Weights of a small mixture-of-experts language model, trained from scratch on English Wikipedia.
Size: 9 layers, width 256, vocabulary 2048, 31.5M parameters.
Experts: 256 experts in each of 4 layers, 32 SwiGLU neurons an expert, 8 picks a token, a softmax router.
Training: a variant of Muon for the experts, 476M tokens, 7136 steps.
Below are experts of layer 5 (counted from 0) of a mixture-of-experts language model. Rows are named router (the router's row for the expert) and show model dimensions 0-255. Each number is 500 + 25 x the weight over its row's rms, rounded and kept within 0 to 999. Numbers have three digits each.
After each expert's rows: "gets" lists some tokens that make up at least twice as much of what it gets as of all text. This comes from a sample of Wikipedia text that the model never trained on. Tokens count by the router's weight.

# expert 43
router:533460461511499526540504551521495484466488478526512501469471498491521502455486528516509505498463468505512479496454495504465505537484471471491523460482515520477539477441477496524529465462505483499510497486500518497507524488501498506558498469506492511452504484530500489499486535464488495457486531479519533536471518477504534556542479545501512466489489518459528492488504487549513512489499502506515454540521523497446483469515484512466558489506471482503513494528520479492491506513513502507491501474485557504457519517492532490466476517468481466495525455502469485472515508466529478484503463514481509520462482461468469517528492511449499562486441521499477488485485505511457470534492516532511467509511475495540470458500489529490491462505479480495511555490498500485509526461509534
gets: "ing", "ill", "ad", "ling", "ning", "ting"

# expert 160
router:493498533501469445494489495452493476508486517539490507537525526533465535545519504521484478500527482512497431486465500513482477489459517542514453503510515492489530489498554506502514480496490496464518494462459490464517474497511494516524497491497477516485489494512463513524505446526510531497493512493501486487481524486464523525469457499492485496517488505537530537467514518457538527527446523545497481513510521543454481480465493502489494475549524501480492504491531479547507476466506485484549491507521494528536489523549480494470542458484473467522503460509532508515479459503522466529448497475540502536493496515509494559494538548472477497528534506486511442482512515534497490511486508500496495523490494481486499491531542525536540541491529515493519467472534492471516470481501526
gets: ",", " that", " was", "),", " In", " which"

# expert 18
router:544500507503473521490513505510532468511494455488423503505448493462532529477465495532497455489466472513485447518484539548503475484459481502463536526487526508493545468516532466540527507485522509523479472502474452507482500477485448512509512508505477460492526436490508497486520520518543520508506506494439486532520441475512500499476529494507490548501516492472490526455515467487505538518494513472473473472462483524521488508467504488501549503472503491447490506496466520546486478468508526481486461512461488513531455480457483491516477469503479477521505495490539523492484495533485501464459527500486471460482507490470507505531462508494509476504514512477489510455459496452470539530476511529505507500515482510469520493503505500480511513494483483492488539454499483507494465479502478
gets: "A", "S", " |", "T", "L", "O"

# expert 167
router:512542515500475486506488500460513490531541521509487522477499505472495470470462471468515511519483435454456517520498497514511496459506543481515448478543469537497493519486525514493510538490478491467496552486465480526475490499468550472519486457467492525528478533487529476469483522493485524531521513485449492501509560485492518468487513534486486477466469458476552487486503455501474544454506472524518476509466506460508518503502528536518476468502478464503497539519503476492501544472512458501512511509525510476498496505525525522492506540478489542478501450485473532514462514485508514491502522464509549516457520504488508526477498472458543508530523450485536520475485484480480486536523524479548490493494491499543466502534468501522485527505486490505480483479477476513468499517481480
gets: "u", "li", "ri", "i", "di", "min"

# expert 53
router:508523472480497493483493499530483487482521514536492537487519484504491492499476494510516524525447547478512497539482497500468511531534485522485497475451519462507486511493509499542483536507443472537546483473517484511543477486493503473517522509500486498497517502487509536519514474471498471504520490520476457526517500473495498502491495556483524474506470494558510494487543517528543511551528522507485483490533540464480504502524474504527450488507477527512526508468517483480493497486516476481478482512495434468452447483484489490460565534512542481470509472504527501490496488522547512507490549522499528504496491552514477509530538521482480561476514522519513499498533497483519480451490494542443515496522476498528465529497451525499497518517487501481508478547490442467514491512496553
gets: "ing", "ed", "ment", "ation", "tion", "ction"

# expert 183
router:456524536532469499510497552498494481464485538486467491512469496482519549488460516508480523478490508521451526490495487476510491507543524456543451481497544458504489486463531530520529517488515491528482488507462518499511486556488499488518491517511468500486506487497521501501505472490529536527530489519507486538507490465501510563518530499476460509498477516513496551531523491475476499479528488541493520524491477532490472474519497515541493487477444468530494485488477482466487505478525497501504507530473543533521517479475528482517485540528505441503478497481517532503522498508447548492524509512484529489505495498511508483517489429480482471483488541528523521499538487477547530477519496510483488453559515509484523523473464530485505478504491507482464492493561510487543532549505465
gets: "er", "or", "der", "ers", "ner", "ter"

# expert 156
router:471546550493502485491496446466537491488501526492492506555527504528458503518481515483468520469480488475532499485486530518473505479485491525504463515493505471485485490487522498507506509493516500493499514480462456489579482523488460525528503520524525521552472512493448506534475434490506536515522486497512518467461521470462505507483467502488468531514469477543503484461490532530483508476492518495508493525447507501497494483491530465506477518551487482478491480458506501571561502495490452525548511526495507543555527539524485526486499498528489476509515483511475485531532490508524497485504530499502523508481479515512503504484489516457486519510503453517527460468485497521504470461480492500514496507537461470471500484535538518511473553523518500464513479472488513508558483485486482
gets: ",", "),", "\"", " and", ")", ";"

# expert 60
router:471507502496532455486521493475510535533493526501508497500476503477500524481464493527536494562533526489482544468468484501502520448532504464478434511489552498491455469452470528483491530490507479495499556471500464515508516493494536475499489499531478530525483529489494533537478516467542508489525503497524472504476516472509503492524533545543498530484475484512474493504490495526456470527506479429495523540483520456495558492465510471461477521505484492566533479517498503502517508503473506483497505493516469515503513521465550465523489498505463527465489477482482513484490457435496498510525521466500500518484510505540505535483513504521493514496538483521465461471524530515505476525531478499521505510508509497544475500497486530491504509483470489523517466487466476455494463520527465
gets: "ci", "ma", "ba", "ri", " ma", " Ma"

# expert 26
router:495518518471448540486506505518463461491516481506503489499532483506502525492510525522476506500517538515549469520487507517492478461527500493485483492512482487528536502524532518463462519529503515488511457536547506486493516469438473503500520483516519473487526489496501501534539487514510469531496497507519481473474530517519470466546497474522508523480461457474516469523552532484542549505543510446493486480534522447506541495476523478519478552521513528505547496491482474479523482452537517519499510488490467495508456481493465550495494544485483482525492530507475532508511497480474516527534447479476488510499486525555490517485487499473505506519467518501503467523566475482491460446512527502466519504540529495503493532504521503505489507504513536478503473568489531468518492517492494
gets: "p", "op", "g", "mo", "fer", "st"

# expert 19
router:502479507495482472475513521471504455526447465561527472494494459537482503482520487497470513496494481491458547475481517479465499509490483447487504492499502505514488470505502478503491508501535487493476507499478515498534493538516519533520477492490509521519499475469466481485464479502496472497521524510475464483507519526481473513544495553545473510501503540456470504548496507533518557508498498492494498489484525477495505506521481486505501502473477509509482530521505488514534492498492435554490502481485514475522541514477492529492498537462534530459535456492494543515526492477470497508533463470449501487452483490495477523498496542479557463501529483465477551486507493569520466528488455524502448477508527481523474519470514473485480530509455478467519500496518549491507502481513444
gets: "ni", "\n", "mi", "ang", "ing", "au"

# expert 50
router:485497506480491477473492497516541476472474494528512518534494523488474493513488478494457471519488455489470428536476528515510472497498504501495523490476506479533536523532477474477470500503470493496439536502538502479556530497530481534469484508492504529506492509510482500488534514480484508493518521503486486507484475548451520524478514470521493535502511443440494533497494517550541467478507439497484523511488484501477492480536478509507495488506511466479490466503530495519523454552483538449507507482472466487538469515504495472479485513539503509488508521526521524495500447488479534444491518470440538501467507533490493486516468496508486484516520480462486486463509542535511507528480497520483460514500463471471544466451501477482486479513514470473489536501524470501455466481486497
gets: " La", " con", " At", " Con", " United", " San"

# expert 246
router:466518559491502482551479506479508482484500472531477531490531513496553510487492489503481506496459505551457526515538489506436471466539526477516453473513520479516489492492524504495503496486512487502508523487476479519509501530517562506469485533495513524477513533508528495516539535469481502543481521486476520528503510461494449511544496509442487496493448490501469539545490507490549495463513535525534515490520490490502517463500497525501465486536459488512481490517506509450502483508513486506487534465487545497448452502471514467519464520502478484503504453485509521509510487522480513498503500490478534515530502517515488458492501444492519502485544487506491475526560489511543481460456478480516521478530524532517499490511450505489481519514499527447512481502508476463552473517486480
gets: "er", "der", "ter", "c", "ic", "ber"

# expert 6
router:486550487493547522521561490501529476489494498511502513476484509544517482487497562537522506453506518535535490524506474526517519510533515503523524491462471537454523481459543502492488483474517455521468417515452477524470524503497490473468503526474532477517484491473547495494466492478511465485508466474482489501505525466512520483494539489499527520535485511544520516478502470521523511521511510501482486521500486546514453472527483495490497506482499499511516482470477529468457483516491544483459478520463515442516499511469471532519530475487460533511544509492485506507522516498522487511525495539557528529466501538494473519525476491507479496551514504486505484521509511459496518490480448526483522498528479536539479505498476493451528464496502516481487528521529512470474495490518511
gets: "al", "ive", " other", "ous", "able", " first"

# expert 158
router:475471526529484501468475513513504505462494549533509477529522543487497494481499475476507468514531484477463447475452479509520469500486516454528518464517510505498515497513462474459518494512497477513521511534508506516529486502499501498492514522538502542458521548510518474494497519468526506479516519491512464509466457543533516522476476487519486508501496500464483527492450473510519446523531486478472477498499451537517501475440484521522465498488476471446517467519458490482527539515473504524494486526471460522472485505500480464494507512483500459541508538515581537519462505472506501505453490504506498490514508494486509491473517494548517509479443505449459487481486493517467496509503487497526515536519491522512547494506465460459517486473502478538470480488494554482470513522482506
gets: " E", " Ar", " Le", " Re", " Car", " Jo"

# expert 212
router:488537535491510451519532482540491499487511505513459482460496502476485528450523500503493534482551500517512531495453489484525505472473495550499529503513474479487535477464508479477537497468499495490520510537522480504488469504526551467531515497501503494481439514504507445502519492513514464511478495476487469488471442541506510515530477514482477471479557514458513481514475512484459513515519457468499492506457517506475514483526475480484510497514469481524493508507504503541490475555513534524463480520510544534509498520457541515523477489474478530484487488456452482475494525559485483563507478487482510501518492473507512467531539468499494508489478517500557525518511485511492498525471495464506461473515505484467516507515530501502491468504511477485499542538467526526504574494498518
gets: "d", "w", "and", "ed", "ow", "und"

# expert 207
router:486513520456455483493528481486523500513517502524509526530489497474529524484454508544456454494517488519495514493475551501476478448476517491518535526517539496445528457524537484524529512487513550535486536477469459508478509510473467457478521507532492480489501444493507491474515508497509486498523523514460485477495475492536473546529532507480480540494534504503535505523516459518510493452505481525511480489478470551518469507508468491516540506495515509526451509493507541526483442490507488491490482511487499486474531488482495516495492444488503456498489542491532537488511490497527501508485491497470462467492509468525500497512473518532498514529508515485471550478440508501518543477462522488529485517539512482496453484506503448512454505462495504501454465458520490524483485486477470
gets: "A", "R", "L", "S", "H", "C"

# expert 110
router:512459495475483501504503520505511505496481500480485479473501487494479512506518543530493515478512508548509512464539512514486497505519492466484542511502512465536522519512458489498520487478542473545475522512529515476497478508509505477485529488502517509496504441517513458482511478480503481522510466502568477520465505511517499466524485530543549498513574539443463503546499474508541540512493485516521495523461530500481488486494465491465525543479494530482497493506509533510480514548487526529499459500478505520563498506466521502445497456436516535488512541473478522476503508537511514526505451496471492496499491457463504533530548515463481491486455490532514537519470554512516492466491471460502506495521480506503495483532538517540477489513496491531512516461473529507469486478495498
gets: "ol", "all", "el", "ent", "at", "al"

# expert 46
router:507502510487497495507471488496501493550533541509485482537495491516454497538522484514470549544529482461536501429492507520462497483422511530523476511518487492438481481516525515524485536505516486500494523511468496452521486514510489506537498489527527535531496526474474526523462414512481528506493470495544505442489503482482493546504479496471487534539497556531522488482489540476512479532444511488542491502495501522460505508523504513504478461525549498503495482476547477523500475463522495494505515519544490458506500505528521475461517492473493480534533464507509496516459491481476516488471532481521504519523503495481483508517574517489482514500496530507521522537511497465509495463482505503505515497503496473507508517484509525484498542497513493484543476523460506453523506493509521
gets: ",", " and", " was", " is", " that", " were"

# expert 17
router:492486499469495519467504470461493501504523503472502502504526518475567539486453464539494438482484530528505502473472524525477508479509508469505524469535536515473516480527541461478495526484477572494526498471501518539468504498500470508518518534532470496488502493479495525482497518503511548540499537535473556468528443478534454531510527510515481538459498489477505511519526478511524475474497523482516457484495505515512441513516489497471532485465511474530514503498508466531522469460486470470472467518497497522468534538469480503520489478489497462506494535487532519499505488536493516504484483519492460471485541474531498475482472494490519537522512504501510484518484454528510544512478497514513496512458469508502454482503480487503481495516483464452457450472518542481490480478499505
gets: "M", "C", "I", "N", "R", "L"

# expert 85
router:477535465487532479518492445456516524526512495500481478484507533498483507459504512502535487523476508473501473474483500482473490509531497508478507520455462461454512510484529492525476513486519484492561506521504463516483509502504559511487496522514520506468505497456549473457466509505460469516526501499481501493481476479472484527454481527499491476490550462499512489466485520524481536505491476453451514510487504506525499512539483479472506533518469520463532498500487462505504529516523481475506484514548499492509559507495533460489521503463532495482486496463491494486513522531451510517492499515505516529504461505534426478496537489471463524503492489538519450484509495563455517497505501523501498524461483487540457492492529492484498555464480478514506511548512516535514523506479561
gets: "b", "d", "st", "tt", "ck", "od"

# expert 176
router:545484521469505502453509519446484495502436519485469495506503500517433482504532488534494460497475515519449493443495507478482479490509430564520495483466505498483488506506480528489460468498465501512466501518521535488459505466506478486531494494492502531513511510523467480519545467497501456465525472512513507487488461490482503473453506530465508504531482485530482468468520510515460509517480498498531481507528544516473438491511526501517533514514502476488507495478493490526559504479525537527495507486515489471534478491505531496519522496499483520502496468477480440465464498493542464506518487466510494515512495543482487473483538495539519491508532565517475488482492488493522538476471443531494513506509504494511504509493497512471462488511522518516478483528527445448510523493531524
gets: " in", " for", " on", " to", " at", " of"

# expert 147
router:492498541518536499477491508499504489501502467464506489527479498469506473509530537545494499491486478487494544433527498499495501517491528472442517511545495480501491469532519516476519532483513494469559518523504480521479523491504524483477484449483484511503483503517498450465527519506501542506517461514466489464502552484533502457522523550536525469496527515491481453506518464463561472517491492513538495529500512483472498536516498468516571494487467480527485509506496524537510478548439499517489509487527500484513503511444520493504489485513472482442522527483525485475474535496544516486511487510508524466472476465525498499529538533470534515485521463532524500535459496516495486511501506470486499471490509475499455486499493479551496471531509505521475519470494474543491493491458469
gets: "al", "il", "at", "ul", "an", "el"